Below are experts of layer 3 (counted from 0) of a mixture-of-experts language model. Rows are named router (the router's row for the expert), up (a neuron's input weights, with its number), down (a neuron's output weights, with its number) and show model dimensions 0-255. Each number is 50 + 12 x the weight over its row's rms, rounded and kept within 0 to 99.
Before each expert's rows: a language model's description of what the expert responds to; "comes after" lists some tokens at least twice as common just before its tokens as in all text. This comes from a sample of Wikipedia text that the model never trained on. Tokens count by the router's weight.

# expert 19
Description: Table cell separators. Pipe separators and cell-initial letters or numbers in wiki tables, such as | D, | K, m |, plus line breaks ending rows.
comes after: "\n", "2", "| ", "3", "4", "5"
router:38 41 65 32 34 66 60 68 60 37 32 38 44 63 36 63 63 40 57 41 67 36 36 64 68 36 38 37 62 33 59 62 65 39 70 39 59 38 50 33 47 45 62 34 55 39 72 43 58 33 36 61 59 31 65 61 34 36 60 52 64 44 41 32 60 63 41 44 45 39 39 45 58 60 38 64 66 58 40 61 41 58 37 35 38 65 36 34 38 39 65 64 33 63 39 41 60 67 56 40 43 36 47 42 36 46 31 41 65 32 59 58 41 67 41 42 42 58 58 37 58 57 57 40 55 55 53 63 38 60 71 58 63 61 61 59 59 43 64 59 50 66 62 57 35 58 42 39 59 65 64 62 45 39 57 64 37 63 36 40 36 62 61 40 42 45 65 39 56 43 42 41 60 42 38 45 30 62 56 59 41 37 47 32 61 68 43 58 62 42 30 66 58 62 68 36 37 31 32 63 63 62 63 60 40 65 36 40 65 37 63 63 66 60 38 66 63 41 62 42 41 59 52 41 59 64 55 59 58 39 44 30 58 43 41 50 68 59 41 65 44 61 69 64 32 40 65 57 51 38 43 35 56 62 38 59
up0:53 69 57 62 56 32 64 66 52 39 25 46 53 56 46 77 50 54 69 42 44 51 71 47 49 44 47 52 65 37 45 33 56 41 57 37 33 52 63 35 26 54 52 61 57 54 47 38 54 24 55 39 47 62 54 50 39 22 61 71 51 45 62 17 45 50 63 59 32 51 45 60 61 61 27 44 62 81 27 35 36 47 36 52 63 22 42 30 59 30 39 52 39 50 50 35 46 28 61 54 63 38 45 67 44 53 41 53 46 51 35 47 36 34 40 81 61 67 30 42 64 56 27 69 67 69 82 52 42 61 52 58 44 34 55 29 57 54 50 63 49 52 29 38 50 52 56 37 42 64 42 43 64 64 36 54 59 56 38 34 75 51 47 51 31 41 27 65 47 43 44 40 47 50 58 46 60 48 72 47 36 73 47 44 62 54 76 47 49 39 46 55 46 47 66 39 36 59 49 46 40 51 70 36 53 50 55 45 58 50 57 49 62 61 56 61 57 47 50 70 41 44 46 55 79 59 38 43 55 60 55 53 38 40 66 46 68 40 41 62 47 54 54 48 62 54 44 50 48 41 46 51 36 53 45 54
down0:79 53 57 39 60 47 75 35 53 45 46 49 56 31 69 52 52 63 62 46 41 29 74 50 43 48 35 66 71 58 39 56 38 52 44 46 40 44 34 54 60 56 34 99 63 48 62 67 41 30 74 41 45 59 51 57 51 42 49 31 56 50 43 22 35 40 58 34 36 51 43 36 49 24 47 68 55 63 47 36 39 57 43 55 47 71 59 34 50 52 43 53 58 55 55 57 33 29 54 54 35 41 46 70 64 59 41 64 54 54 32 60 42 22 49 55 56 55 44 52 52 70 58 57 87 41 56 26 55 37 31 42 36 43 33 41 41 31 33 46 43 47 56 35 71 58 36 52 50 64 42 58 62 53 54 59 61 51 64 59 60 54 59 42 54 36 42 65 65 48 46 58 64 48 37 58 49 30 54 53 29 41 59 48 47 44 55 31 62 41 48 45 42 51 59 59 39 67 47 42 32 40 25 43 61 36 55 41 49 46 64 66 53 35 75 41 60 68 42 52 53 32 39 50 57 62 40 64 61 43 56 42 38 56 37 48 37 54 57 46 62 36 71 51 62 60 57 52 61 51 57 40 64 69 52 53
up1:43 33 54 30 45 63 62 70 56 53 62 34 56 66 32 44 61 71 30 55 59 55 58 47 70 55 36 24 59 46 56 58 51 42 64 52 69 39 59 41 35 78 32 63 59 60 76 62 50 46 55 44 29 50 46 61 23 66 40 55 46 48 49 49 72 43 64 48 45 60 37 63 53 77 53 62 35 56 66 46 69 28 51 46 67 54 46 37 31 66 47 60 28 54 43 51 71 62 69 53 60 51 37 53 77 41 47 68 42 41 58 57 48 37 40 55 41 38 69 57 45 41 63 36 63 58 42 66 53 65 52 51 55 42 65 50 37 46 75 36 37 53 44 60 41 48 47 45 40 39 46 62 74 33 56 53 59 46 35 41 75 25 50 30 37 37 53 64 51 42 64 40 55 72 22 59 39 39 44 53 47 51 64 64 59 66 48 46 45 53 59 57 35 23 62 51 51 45 34 46 51 53 36 57 47 58 59 31 57 57 43 51 40 52 26 52 60 38 56 35 54 51 44 42 64 70 42 56 55 55 32 41 27 60 41 43 51 54 51 59 50 78 53 47 41 34 57 48 45 48 57 45 28 59 38 38
down1:43 54 61 37 47 52 40 59 64 46 52 60 31 59 20 40 44 58 35 55 57 35 45 56 57 43 63 35 53 47 56 53 40 59 61 29 62 73 52 45 54 48 31 44 73 48 32 36 73 48 73 67 58 43 57 66 63 54 40 48 64 43 41 44 64 64 47 59 78 49 49 63 54 38 43 45 41 48 40 60 33 40 50 39 66 68 56 66 38 70 48 51 30 57 51 54 56 44 50 59 27 21 32 64 59 46 58 45 60 51 45 63 58 53 45 41 71 56 29 66 63 27 36 70 41 53 59 48 53 48 57 56 44 40 40 57 55 41 74 46 65 60 64 37 51 59 48 53 48 53 66 78 48 47 65 27 60 57 64 42 59 36 43 49 48 37 62 60 35 38 77 61 45 57 30 46 49 49 63 32 68 46 28 71 40 69 48 35 45 46 55 54 57 50 43 35 51 41 44 64 34 47 36 44 60 64 62 26 43 68 63 50 44 53 45 46 44 64 54 49 55 41 32 19 64 36 49 73 26 38 29 51 59 55 40 37 19 66 48 47 45 45 35 52 41 29 54 53 56 45 51 60 51 50 57 41
up2:56 60 37 45 56 51 47 42 67 33 59 46 23 71 68 21 42 27 51 45 59 50 43 39 39 31 31 31 33 41 52 67 51 32 49 48 69 33 56 50 12 39 67 72 45 31 67 54 43 48 35 49 59 41 62 63 54 32 58 41 61 54 41 49 67 56 47 48 42 49 38 57 65 62 65 28 62 65 64 38 31 41 60 47 39 70 47 37 46 52 47 58 39 57 46 62 65 51 48 43 24 44 54 54 65 71 25 41 47 62 60 50 46 47 35 40 45 46 65 42 66 46 53 50 62 56 51 39 37 48 47 39 36 55 63 51 59 76 31 57 44 57 43 59 46 39 45 61 47 36 39 56 70 56 36 42 58 37 42 38 38 33 63 45 47 50 54 40 46 56 47 46 44 67 33 44 42 58 52 62 66 57 54 34 56 26 54 49 63 52 52 65 46 55 60 47 58 61 66 68 37 49 35 58 46 49 41 36 49 20 67 53 76 45 66 76 44 51 60 51 35 25 43 36 66 43 26 58 54 52 51 63 75 57 60 63 68 65 37 60 41 57 69 65 45 67 50 49 64 43 45 52 58 51 57 46
down2:74 56 42 55 81 61 76 56 38 54 58 31 62 56 64 48 42 56 62 31 41 56 36 54 46 32 44 39 36 59 74 46 33 65 37 66 46 45 59 52 60 37 59 45 59 47 24 59 20 38 63 81 45 81 55 59 39 51 49 55 39 37 31 49 45 57 42 55 51 50 49 47 36 43 47 42 52 54 48 52 52 47 36 36 52 50 27 50 45 58 59 48 33 53 47 56 60 43 54 47 09 40 49 56 67 63 29 37 54 54 45 72 46 50 47 45 41 42 49 42 19 47 34 48 54 48 73 54 63 39 48 34 50 57 47 47 60 60 50 58 27 59 65 43 55 58 38 65 39 41 59 45 40 43 59 57 43 47 25 52 50 39 57 41 47 56 60 44 50 75 53 55 60 59 56 63 66 65 41 59 60 51 45 65 42 69 56 64 50 70 75 50 38 47 59 57 28 40 32 67 42 43 50 69 73 47 45 53 59 64 44 34 48 62 59 53 48 49 74 46 26 35 37 37 54 66 47 36 61 63 50 30 52 41 37 62 38 47 56 42 40 52 40 29 52 56 52 48 43 35 54 76 80 46 57 44

# expert 17
Description: Table separators, name splits. Pipes, commas and semicolons in tables and lists, and odd splits in proper names and codes, such as FC, "a S", SS27, | in sports results.
comes after: "\n", "1", "2", "°", "as", "i"
router:38 40 66 35 37 63 61 68 60 36 34 39 41 59 34 64 62 38 63 42 69 37 37 63 64 35 39 40 62 31 58 60 65 42 67 39 60 40 52 35 41 41 59 37 58 40 69 42 59 34 34 63 62 32 63 62 34 38 60 54 61 43 40 34 63 61 38 42 43 42 37 44 60 60 36 62 66 59 40 62 40 57 36 38 43 61 35 35 39 37 62 66 36 64 39 41 61 65 58 43 45 36 45 43 35 43 35 43 64 33 60 58 41 67 37 41 41 57 61 40 59 61 58 42 61 60 50 63 39 59 71 61 65 62 64 60 56 41 65 59 54 64 60 57 32 58 42 40 56 72 61 61 44 42 60 65 40 63 35 38 33 62 59 38 40 44 65 41 58 43 42 39 60 37 39 43 30 65 58 62 43 38 45 32 63 67 39 60 58 38 25 63 59 63 66 40 38 34 32 62 61 64 61 62 39 65 36 43 68 34 64 62 64 62 37 64 62 37 61 43 43 62 43 42 60 66 51 60 59 40 42 35 57 42 41 53 68 62 42 67 43 57 72 65 35 37 65 60 50 40 45 33 49 62 37 59
up1:33 51 39 44 43 41 36 56 71 73 44 37 63 52 43 73 61 47 55 48 36 47 40 56 58 47 64 64 41 55 37 45 43 64 49 32 73 46 36 55 52 44 66 55 52 52 53 50 65 47 48 63 51 41 60 32 56 44 58 71 56 51 37 42 41 55 25 57 59 39 55 40 60 51 60 49 43 58 52 43 49 50 56 47 60 56 45 47 59 54 49 59 37 58 78 25 52 80 29 53 47 33 45 58 50 45 30 56 57 52 40 52 62 51 55 39 48 34 65 47 53 52 45 51 50 60 42 55 38 62 46 62 34 64 54 25 53 43 51 71 40 63 53 82 41 66 43 49 59 47 43 45 47 81 44 62 49 41 30 54 54 41 49 35 25 56 53 54 68 29 60 27 54 68 59 45 36 51 41 67 57 43 59 55 51 68 53 58 32 48 33 52 35 56 37 48 54 59 45 68 46 52 35 39 66 54 46 38 60 47 43 51 64 55 00 79 44 68 43 55 43 53 54 36 84 53 50 30 41 55 53 31 70 53 27 46 46 59 38 50 30 31 67 57 62 35 54 35 37 46 54 39 62 61 30 46
down1:46 58 61 63 75 62 60 35 48 55 24 46 34 48 47 40 55 51 49 71 56 65 67 61 49 43 51 44 26 49 71 56 59 58 50 56 74 45 44 82 50 34 49 39 40 29 52 58 55 63 50 51 42 66 58 45 59 39 60 56 56 34 38 60 53 51 47 60 35 43 27 62 44 26 46 49 64 26 51 38 41 73 50 39 54 50 53 52 64 40 60 61 39 33 53 54 34 59 28 42 31 28 76 72 38 55 45 27 47 36 57 45 54 68 46 50 46 69 39 50 43 47 48 44 41 63 44 43 28 56 72 51 50 40 55 43 35 53 65 54 50 55 71 48 41 62 46 29 50 63 37 42 52 53 62 44 54 49 38 60 52 48 66 68 44 43 40 48 47 39 62 47 36 47 47 60 59 59 59 31 39 67 58 84 48 74 54 43 53 60 53 59 61 47 58 39 22 45 42 36 39 30 43 57 38 59 59 28 68 61 48 52 20 48 28 53 56 50 45 37 61 43 66 45 71 36 49 69 52 48 49 66 69 64 57 44 42 36 62 65 46 52 19 56 47 47 66 42 51 48 60 54 30 56 36 48
up2:32 57 46 32 55 63 65 74 33 60 49 45 40 40 79 68 70 56 45 58 68 38 43 43 53 60 51 56 53 45 43 47 58 62 42 45 56 41 56 40 40 43 60 67 50 39 52 58 56 52 45 51 55 51 56 51 47 47 42 56 55 32 41 38 54 56 72 57 49 55 35 48 51 50 52 45 62 51 45 50 52 55 55 29 71 58 33 28 52 42 55 42 48 39 66 64 61 46 53 66 36 47 10 54 26 50 34 60 51 78 47 41 58 46 40 63 49 53 69 33 55 49 54 40 62 65 45 60 32 46 51 27 59 55 48 57 47 31 69 53 51 23 49 36 54 46 64 72 47 45 15 37 56 43 62 57 45 76 47 40 58 59 49 58 82 52 38 52 59 41 27 57 45 37 56 48 34 44 65 58 34 35 13 59 54 64 55 67 43 42 61 45 53 68 39 47 47 34 30 50 48 53 66 51 49 52 43 35 73 47 66 55 25 74 55 33 70 61 50 45 59 41 49 59 53 48 37 64 43 41 50 35 57 40 33 35 59 43 60 61 63 56 84 52 53 60 26 50 29 58 57 43 58 56 49 55
down2:67 58 44 36 64 60 45 49 43 61 40 47 32 39 64 45 25 50 36 87 39 62 52 44 56 66 41 50 64 35 62 63 38 35 31 58 47 73 71 62 38 50 53 48 29 54 53 53 36 36 49 39 75 36 38 45 67 62 64 42 35 29 44 26 50 61 52 59 58 60 46 65 43 71 38 48 52 61 54 53 37 53 55 61 62 64 33 55 35 53 64 55 41 45 38 56 57 49 57 62 42 37 35 59 52 29 49 26 39 62 53 42 22 25 64 69 37 61 64 55 65 43 48 61 55 54 54 69 52 51 47 49 57 51 42 50 48 19 48 30 37 53 31 49 57 54 34 48 50 39 35 61 59 61 43 62 32 55 79 33 39 42 51 52 58 48 40 77 42 59 44 52 64 45 70 63 51 70 71 48 53 20 55 54 42 54 40 29 29 36 67 44 46 30 44 56 44 56 44 55 51 51 39 61 58 64 49 45 70 52 42 76 55 47 60 59 58 63 37 35 74 58 58 52 59 53 44 47 63 55 47 45 46 44 57 61 62 26 54 34 36 51 45 50 57 33 51 55 62 46 51 46 67 45 42 36
up3:33 38 52 51 66 62 48 59 55 57 52 59 58 38 54 81 46 34 46 58 61 56 46 60 28 53 49 56 54 31 45 58 51 59 24 56 61 52 48 59 76 30 39 46 64 48 47 42 72 29 42 48 57 56 60 67 37 32 56 71 57 40 44 26 57 44 58 54 29 38 59 40 40 64 45 70 62 51 51 52 43 49 66 42 35 45 43 63 66 33 53 68 49 45 33 27 50 56 67 49 37 49 57 45 24 66 61 57 68 25 60 81 67 55 60 51 40 56 54 62 41 44 45 56 41 45 50 49 46 62 58 36 75 45 38 41 59 60 57 46 61 59 53 55 45 58 21 59 56 54 55 38 50 56 40 47 36 67 56 40 49 58 62 51 12 45 18 29 43 54 33 44 45 51 26 43 47 29 42 52 44 58 45 23 42 62 45 23 24 63 54 66 68 48 47 54 34 51 32 55 50 53 55 65 72 56 59 46 50 59 63 49 50 59 56 49 37 42 60 65 60 59 68 65 57 70 42 36 52 40 51 33 50 67 45 40 60 41 39 42 44 54 66 51 35 46 44 31 63 59 49 39 56 65 56 56
down3:53 46 69 36 32 33 52 63 66 41 58 50 47 51 60 56 38 44 22 43 38 63 53 31 25 49 57 61 44 63 44 58 36 59 40 46 63 46 49 42 56 43 46 59 38 39 49 56 62 34 32 63 51 73 54 66 46 35 67 61 48 32 46 40 45 57 58 69 51 52 34 36 16 57 25 58 52 68 49 50 59 61 42 67 21 76 52 47 59 47 61 44 45 65 44 37 56 47 43 63 50 48 57 68 62 54 55 59 29 49 75 54 43 45 51 45 41 55 63 44 46 30 36 74 39 27 52 33 63 50 80 75 48 60 55 56 59 49 38 49 56 65 42 53 53 62 58 38 65 40 78 24 44 47 40 49 51 50 71 53 53 62 57 62 51 57 33 41 70 41 53 54 44 63 39 42 61 34 42 35 39 56 45 40 70 37 45 52 61 46 45 57 37 43 54 76 69 40 57 58 61 45 31 66 59 67 56 69 54 66 36 29 61 35 65 62 59 43 52 55 42 49 37 54 46 59 54 35 48 29 57 55 32 43 40 46 65 44 46 45 40 43 47 44 32 63 50 48 16 61 52 37 62 58 45 40

# expert 38
Description: Table and taxobox fragments. Miscellaneous pieces in tables, cast lists and species infoboxes: pipes, years like 952, Kingdom: Animalia, name endings.
comes after: "1", "\n", "2", ":", " | ?", "–"
router:37 41 65 37 34 62 58 66 61 37 35 38 45 61 34 66 64 36 61 41 68 38 36 63 67 37 38 39 59 36 58 61 65 41 67 40 57 39 51 33 41 46 61 36 64 37 69 40 61 35 34 62 62 29 61 62 32 41 58 51 60 44 39 34 62 61 37 41 42 42 37 43 56 59 38 63 67 56 40 57 39 58 39 36 42 61 35 32 37 40 63 65 35 63 36 41 61 65 58 41 46 33 45 43 38 40 33 44 62 35 58 57 42 69 37 41 45 55 61 37 60 57 56 40 60 55 51 63 38 59 69 62 64 61 65 62 56 44 64 60 53 66 63 57 32 56 44 40 55 69 62 60 49 40 60 66 36 63 34 39 34 61 58 40 40 42 65 39 58 41 42 42 58 35 38 44 32 65 58 60 41 38 45 30 62 69 40 57 57 37 31 68 59 62 64 41 40 35 32 64 61 63 62 63 40 66 38 43 67 33 63 63 62 63 34 65 60 39 62 41 40 62 48 40 58 65 54 58 60 39 45 34 56 41 40 51 67 60 43 68 45 55 74 65 34 36 64 58 50 37 43 32 51 61 37 62
up1:52 51 49 54 46 46 41 67 36 67 62 43 38 56 28 57 55 21 68 45 64 42 38 34 45 47 38 44 39 30 47 35 78 50 55 58 60 45 59 32 56 40 49 56 49 65 44 39 67 52 34 62 38 59 54 61 37 62 56 64 52 65 51 48 34 29 46 45 49 46 40 52 57 38 42 55 42 43 53 64 51 56 28 22 32 52 45 45 36 37 28 45 65 55 37 51 57 62 52 42 37 28 73 66 65 48 36 45 60 43 62 54 69 70 46 51 48 56 44 43 52 43 23 31 54 52 44 65 51 52 44 58 38 67 47 57 41 56 62 53 23 35 56 53 43 49 38 37 41 49 40 38 45 68 47 72 64 51 38 59 53 72 49 57 70 52 58 59 43 40 45 46 68 39 51 32 44 48 70 43 49 49 48 65 48 35 31 68 50 61 45 64 28 50 76 34 42 34 48 50 47 56 42 67 50 40 40 65 70 25 49 66 69 68 61 59 52 52 56 64 29 62 58 34 39 47 64 50 52 36 52 61 47 56 25 54 36 76 76 77 71 46 61 52 71 60 51 45 40 70 39 48 51 49 52 63
down1:56 45 84 64 48 41 49 54 34 49 48 38 58 63 40 52 66 49 80 46 66 54 60 43 53 57 42 42 42 49 28 57 50 60 57 43 49 30 60 31 48 71 26 38 58 46 41 44 50 67 61 51 44 55 44 59 50 40 43 61 38 63 73 51 48 53 28 70 48 43 39 49 50 65 53 47 46 65 49 47 52 43 55 66 54 84 62 52 68 41 55 50 62 73 42 36 57 54 55 34 66 39 47 33 71 32 39 58 62 54 70 43 67 34 60 44 66 48 28 46 46 57 45 24 51 80 75 56 47 38 44 51 32 51 44 35 55 55 44 54 38 51 39 22 32 35 38 39 32 44 66 62 51 57 43 71 78 46 40 54 34 59 49 38 63 27 48 60 55 45 27 44 26 45 52 61 51 35 68 62 54 63 74 44 51 34 63 42 50 59 61 47 51 44 45 32 56 35 60 63 49 46 50 52 68 50 39 67 60 45 41 47 72 69 38 47 48 41 44 46 53 42 35 59 54 47 46 50 33 57 24 50 44 51 71 43 70 44 54 43 35 48 61 46 52 39 59 44 59 41 43 56 48 53 22 63
up2:41 56 39 39 53 56 47 52 41 45 72 69 43 47 36 51 51 38 77 49 47 63 43 46 32 59 57 64 50 38 73 49 48 39 67 52 44 36 59 33 34 42 47 40 50 39 34 57 57 43 36 69 41 41 49 71 65 44 61 39 41 36 47 34 51 44 64 36 51 44 51 45 66 43 69 37 36 54 49 58 22 80 54 34 43 63 52 43 39 56 47 55 48 46 23 36 68 67 67 47 36 41 52 49 31 54 44 42 51 37 60 75 45 49 56 36 68 62 67 42 72 47 49 56 54 39 44 31 39 51 46 56 59 57 34 48 44 61 45 44 65 19 54 56 46 53 62 55 62 50 65 66 47 18 50 35 40 61 16 48 53 32 42 46 39 42 66 43 55 49 33 56 75 43 45 44 45 50 44 48 35 50 57 38 70 46 65 62 36 52 63 45 53 63 76 41 49 63 67 43 83 53 74 41 55 35 39 44 43 38 73 67 57 67 53 31 47 32 57 56 40 44 44 40 58 29 37 58 59 34 60 47 49 42 51 55 70 75 53 36 47 38 52 70 55 42 52 58 56 58 43 52 58 69 53 49
down2:67 48 41 44 52 33 52 58 50 55 74 74 42 47 34 58 57 34 40 37 40 54 37 38 59 26 48 25 36 58 49 59 41 46 48 60 36 56 46 35 36 63 61 36 55 58 38 47 44 57 48 46 40 69 44 77 65 43 59 64 31 17 51 28 26 47 50 39 38 49 30 32 49 38 80 45 56 41 44 29 43 43 45 36 58 37 47 37 53 75 53 46 40 62 52 62 48 53 65 35 52 53 52 48 71 53 54 66 53 37 81 42 39 61 40 57 37 65 59 49 60 61 44 29 54 41 43 31 61 30 41 54 55 54 42 37 66 57 45 62 59 27 67 68 27 58 51 38 64 55 52 50 57 45 66 72 53 57 43 50 43 51 46 51 55 69 68 42 62 46 50 58 53 47 46 65 48 51 37 53 37 63 43 72 59 56 48 70 52 68 73 31 37 65 55 53 34 41 46 28 51 61 41 42 47 59 53 49 31 64 56 75 62 45 46 55 35 38 39 61 40 58 38 56 60 42 52 60 31 62 40 55 54 65 52 33 86 47 44 46 45 45 44 50 46 63 59 30 59 58 49 49 62 56 71 64
up3:54 62 57 48 59 61 64 46 47 56 42 38 39 37 55 64 72 37 34 48 49 36 46 41 67 68 53 33 61 51 52 37 47 66 42 17 59 23 27 46 44 62 61 47 44 62 47 52 43 44 64 46 44 57 72 44 48 57 38 44 53 61 47 39 55 57 41 64 34 21 47 44 65 56 55 36 59 48 49 66 59 54 50 57 50 78 51 59 50 54 61 36 56 51 48 67 73 39 58 56 45 60 40 39 39 67 47 43 61 46 58 71 50 50 54 60 26 54 55 61 44 48 26 42 36 59 60 43 54 77 32 36 65 37 57 71 44 52 69 50 65 34 43 47 44 36 32 24 53 46 40 52 46 55 71 49 49 39 45 55 45 48 64 49 35 66 43 37 29 36 44 49 36 52 56 44 41 30 52 51 42 68 45 61 19 66 34 60 49 54 39 55 58 56 53 52 62 46 63 64 41 43 71 45 70 61 47 31 58 26 47 53 72 47 10 73 44 49 51 58 62 46 36 53 37 63 52 28 60 55 40 57 57 42 13 49 45 50 53 44 52 60 55 44 45 31 72 40 52 49 68 43 58 59 43 64
down3:59 82 68 28 50 48 52 37 85 34 42 39 48 46 35 47 41 66 69 41 51 33 59 46 49 29 36 54 47 62 50 43 72 63 51 38 38 47 46 40 48 69 64 65 39 33 58 73 45 29 41 51 36 25 69 24 57 37 24 46 53 54 29 49 66 55 44 38 64 42 61 25 59 66 43 48 61 42 49 62 62 61 49 68 67 58 60 67 47 35 63 42 52 33 50 39 43 70 60 64 47 39 56 57 71 68 58 50 42 59 74 46 44 52 50 32 64 44 46 51 54 45 40 56 40 44 42 55 33 59 66 61 40 46 67 46 43 65 49 38 45 46 58 75 63 50 56 42 44 39 58 61 38 60 39 51 42 46 44 64 42 41 46 56 57 52 54 49 54 50 43 45 43 49 46 52 47 31 55 45 59 20 50 46 38 63 51 49 29 67 71 48 58 63 61 40 39 53 54 39 53 36 39 23 48 62 52 68 70 59 36 40 48 68 16 46 42 39 40 63 46 58 49 39 46 46 36 60 39 28 54 27 61 46 62 74 49 45 49 47 62 66 64 52 58 54 43 70 55 57 55 37 59 60 39 39

# expert 45
Description: Sc and sh clusters. Consonant-cluster pieces like sc, sh, sp, og after a leading B or b, e.g. Penobscot, Obscura, ball, Billedbog, gastropod.
comes after: " B", " b", "b", "B", " | B", ", B"
router:55 30 69 39 38 61 47 51 78 28 46 49 48 61 42 61 58 51 56 54 43 41 26 59 68 53 52 28 53 39 62 58 58 46 63 49 65 57 52 32 41 46 64 39 56 49 50 48 64 54 45 47 78 28 55 60 32 40 51 45 67 48 53 36 60 59 49 41 30 42 46 38 56 52 37 56 62 60 42 50 47 42 51 21 52 61 37 26 37 55 79 58 48 57 29 34 55 62 55 33 50 34 38 38 19 46 34 50 46 42 48 64 38 68 42 17 30 43 55 51 46 50 61 53 70 59 58 56 39 53 73 54 66 69 72 48 46 26 58 54 55 68 66 60 49 49 40 33 52 59 54 55 63 52 44 71 46 61 40 46 40 66 56 47 48 48 68 30 60 59 36 44 66 33 51 36 37 66 47 69 49 55 34 25 56 44 45 47 75 46 45 66 57 60 53 46 44 41 39 73 54 45 64 45 50 52 54 52 78 47 60 63 50 50 51 67 58 50 47 51 31 65 31 58 53 59 63 69 57 37 25 48 42 41 33 46 66 71 28 53 49 46 61 64 47 54 49 59 33 47 50 45 43 58 27 57
up1:36 46 36 45 47 50 67 47 62 37 49 50 69 61 38 43 61 36 56 61 57 47 60 28 72 43 48 44 44 52 53 18 38 58 53 45 54 62 44 55 56 68 34 70 60 55 44 54 61 66 46 61 39 50 61 52 53 52 42 57 71 39 62 51 68 81 50 34 29 39 49 45 43 57 27 49 53 64 62 24 41 39 39 45 69 61 47 34 56 35 57 32 50 48 43 54 52 49 56 64 54 62 58 87 54 49 63 64 56 31 51 55 46 48 62 45 37 56 66 55 68 46 48 36 56 44 41 67 16 48 44 47 54 61 39 59 73 50 39 33 57 36 47 50 45 58 37 63 44 44 70 39 59 46 37 60 52 29 49 36 38 35 47 43 21 41 55 60 64 43 72 52 50 40 48 48 50 45 61 43 43 44 46 56 64 56 66 47 50 44 46 43 26 52 43 50 33 53 38 68 35 37 55 32 53 50 79 62 54 58 60 61 59 62 46 42 56 38 39 46 48 51 63 45 36 53 55 40 49 42 54 48 41 35 46 38 55 61 33 53 53 63 63 60 48 52 55 99 45 50 24 32 13 49 71 54
down1:32 66 55 59 48 65 38 48 78 59 49 50 36 43 52 24 41 54 44 39 63 45 72 53 40 51 53 57 53 60 46 39 52 40 43 46 44 50 76 37 49 53 40 40 72 37 57 71 48 39 70 66 36 49 56 43 34 57 41 42 29 54 37 47 78 71 41 55 51 52 40 48 38 35 46 52 44 29 71 67 69 54 78 57 56 40 41 63 54 39 52 52 56 33 45 56 35 43 34 41 56 49 38 41 50 58 39 46 68 39 40 50 40 56 44 50 52 53 45 47 64 57 81 71 39 54 59 49 41 56 58 71 25 45 50 43 54 68 46 40 48 58 41 42 42 33 46 69 28 50 44 51 58 42 60 59 48 27 55 56 52 63 35 19 55 35 59 71 52 34 46 32 51 62 46 58 48 52 52 39 57 43 60 70 25 39 56 58 48 58 18 74 69 36 62 48 56 62 66 42 62 63 56 68 44 21 42 53 48 65 57 40 71 54 45 36 58 65 55 41 19 43 22 43 57 55 47 58 50 53 50 70 60 57 65 34 56 50 45 56 55 74 47 42 64 36 46 55 60 42 50 45 39 37 52 50
up2:54 47 50 56 52 44 51 39 54 48 49 36 60 48 47 43 56 39 44 34 32 75 56 68 66 42 44 44 67 36 45 41 41 48 58 46 45 38 59 47 67 52 44 53 66 66 42 48 34 36 66 45 54 59 60 66 67 48 37 53 54 50 58 56 39 50 47 44 31 46 62 35 57 60 71 71 66 63 33 72 75 77 33 47 38 58 44 64 43 59 50 56 55 59 44 65 50 45 52 32 51 28 47 38 51 53 44 49 53 50 30 47 43 53 52 40 44 41 52 46 50 39 57 66 81 65 55 41 39 23 56 55 67 50 37 30 54 32 55 58 46 38 53 58 54 33 67 45 51 69 52 52 56 62 52 53 47 57 59 46 65 62 54 50 66 66 53 44 31 56 48 66 36 66 53 66 32 26 47 47 28 65 28 42 63 45 29 61 37 53 34 44 55 41 51 43 64 49 51 65 72 67 46 55 28 37 66 29 63 54 30 60 57 60 48 56 40 65 78 39 46 40 51 72 60 43 45 48 41 49 21 44 28 28 17 32 49 81 64 41 57 55 57 59 66 40 59 48 41 37 43 43 50 41 38 68
down2:62 70 57 46 50 62 33 59 48 49 66 85 36 54 61 70 69 33 42 49 55 42 50 49 55 41 50 55 71 53 46 40 41 54 58 53 51 53 53 61 55 56 51 50 47 41 44 45 42 49 30 42 30 69 25 41 42 47 57 56 29 52 38 54 10 55 53 57 44 52 63 52 46 20 55 88 48 42 63 61 71 50 27 38 37 39 46 58 44 33 43 41 40 49 52 59 48 31 43 62 56 39 54 42 63 58 37 39 60 58 49 64 49 49 62 59 57 66 62 37 78 40 30 34 45 57 45 53 40 48 43 52 64 39 45 65 42 47 65 41 57 53 40 42 45 40 68 50 50 43 61 42 42 40 39 53 45 65 52 46 60 39 49 42 70 41 53 57 58 62 30 57 68 32 52 34 61 56 74 46 51 28 39 32 39 34 82 51 57 36 64 57 74 48 51 52 59 57 46 52 36 51 49 36 45 72 34 30 41 45 37 59 48 42 48 58 53 34 46 40 38 58 71 66 54 59 55 54 95 40 50 52 64 46 37 23 65 61 56 49 55 54 46 38 60 30 36 53 56 55 47 66 43 62 50 51
up3:64 54 70 27 44 61 59 47 49 67 62 38 63 61 54 24 72 55 46 66 24 59 40 52 58 52 59 23 33 45 41 41 61 46 65 78 71 55 65 32 52 44 69 59 55 39 41 74 64 53 50 53 44 34 26 38 53 42 59 36 45 40 58 61 69 40 25 50 80 46 43 44 50 56 52 54 69 65 58 49 53 31 39 33 56 49 45 34 29 54 59 73 47 50 45 63 43 46 50 48 59 35 47 60 44 41 53 47 34 49 70 54 35 49 57 41 34 57 49 56 53 47 43 66 62 54 75 51 37 62 45 46 41 41 63 55 55 34 42 40 43 49 62 39 46 61 22 33 67 35 69 70 65 61 38 61 45 64 60 63 51 73 40 29 47 49 60 46 65 57 61 21 58 36 43 43 51 71 28 41 46 44 54 42 48 64 48 44 59 73 62 49 53 47 47 52 30 53 49 61 59 60 55 67 72 63 37 28 51 48 38 62 30 51 63 29 42 55 44 55 36 37 64 40 62 33 48 44 62 49 46 56 32 57 49 52 43 49 42 62 52 38 37 59 41 66 50 41 41 49 59 39 49 47 28 42
down3:42 44 52 63 44 50 53 43 61 55 54 65 61 47 55 39 36 58 42 86 33 49 53 75 59 58 50 51 60 38 50 41 58 61 48 50 53 42 64 49 43 45 37 78 53 52 54 37 40 58 48 63 60 38 48 63 51 31 45 59 57 35 51 44 62 58 56 59 79 61 48 75 62 32 54 32 61 49 58 60 59 53 53 62 53 43 41 44 27 54 25 38 59 51 48 48 39 41 58 27 81 59 65 60 70 25 48 44 42 55 51 57 62 44 51 45 41 27 73 54 53 43 62 55 45 56 56 44 51 37 63 19 67 45 30 34 43 49 34 15 43 50 41 59 54 43 48 40 25 75 31 58 63 30 43 47 54 61 64 63 43 67 55 62 54 40 40 40 51 73 51 40 52 70 51 47 57 67 40 50 34 65 47 52 43 47 67 58 30 59 43 37 39 39 56 56 35 70 46 62 47 64 45 35 53 22 58 54 42 66 70 66 33 54 57 58 34 54 46 30 52 44 44 45 21 47 57 49 41 53 29 43 54 48 51 62 36 46 50 39 72 72 42 49 47 48 57 53 52 49 51 34 34 32 50 63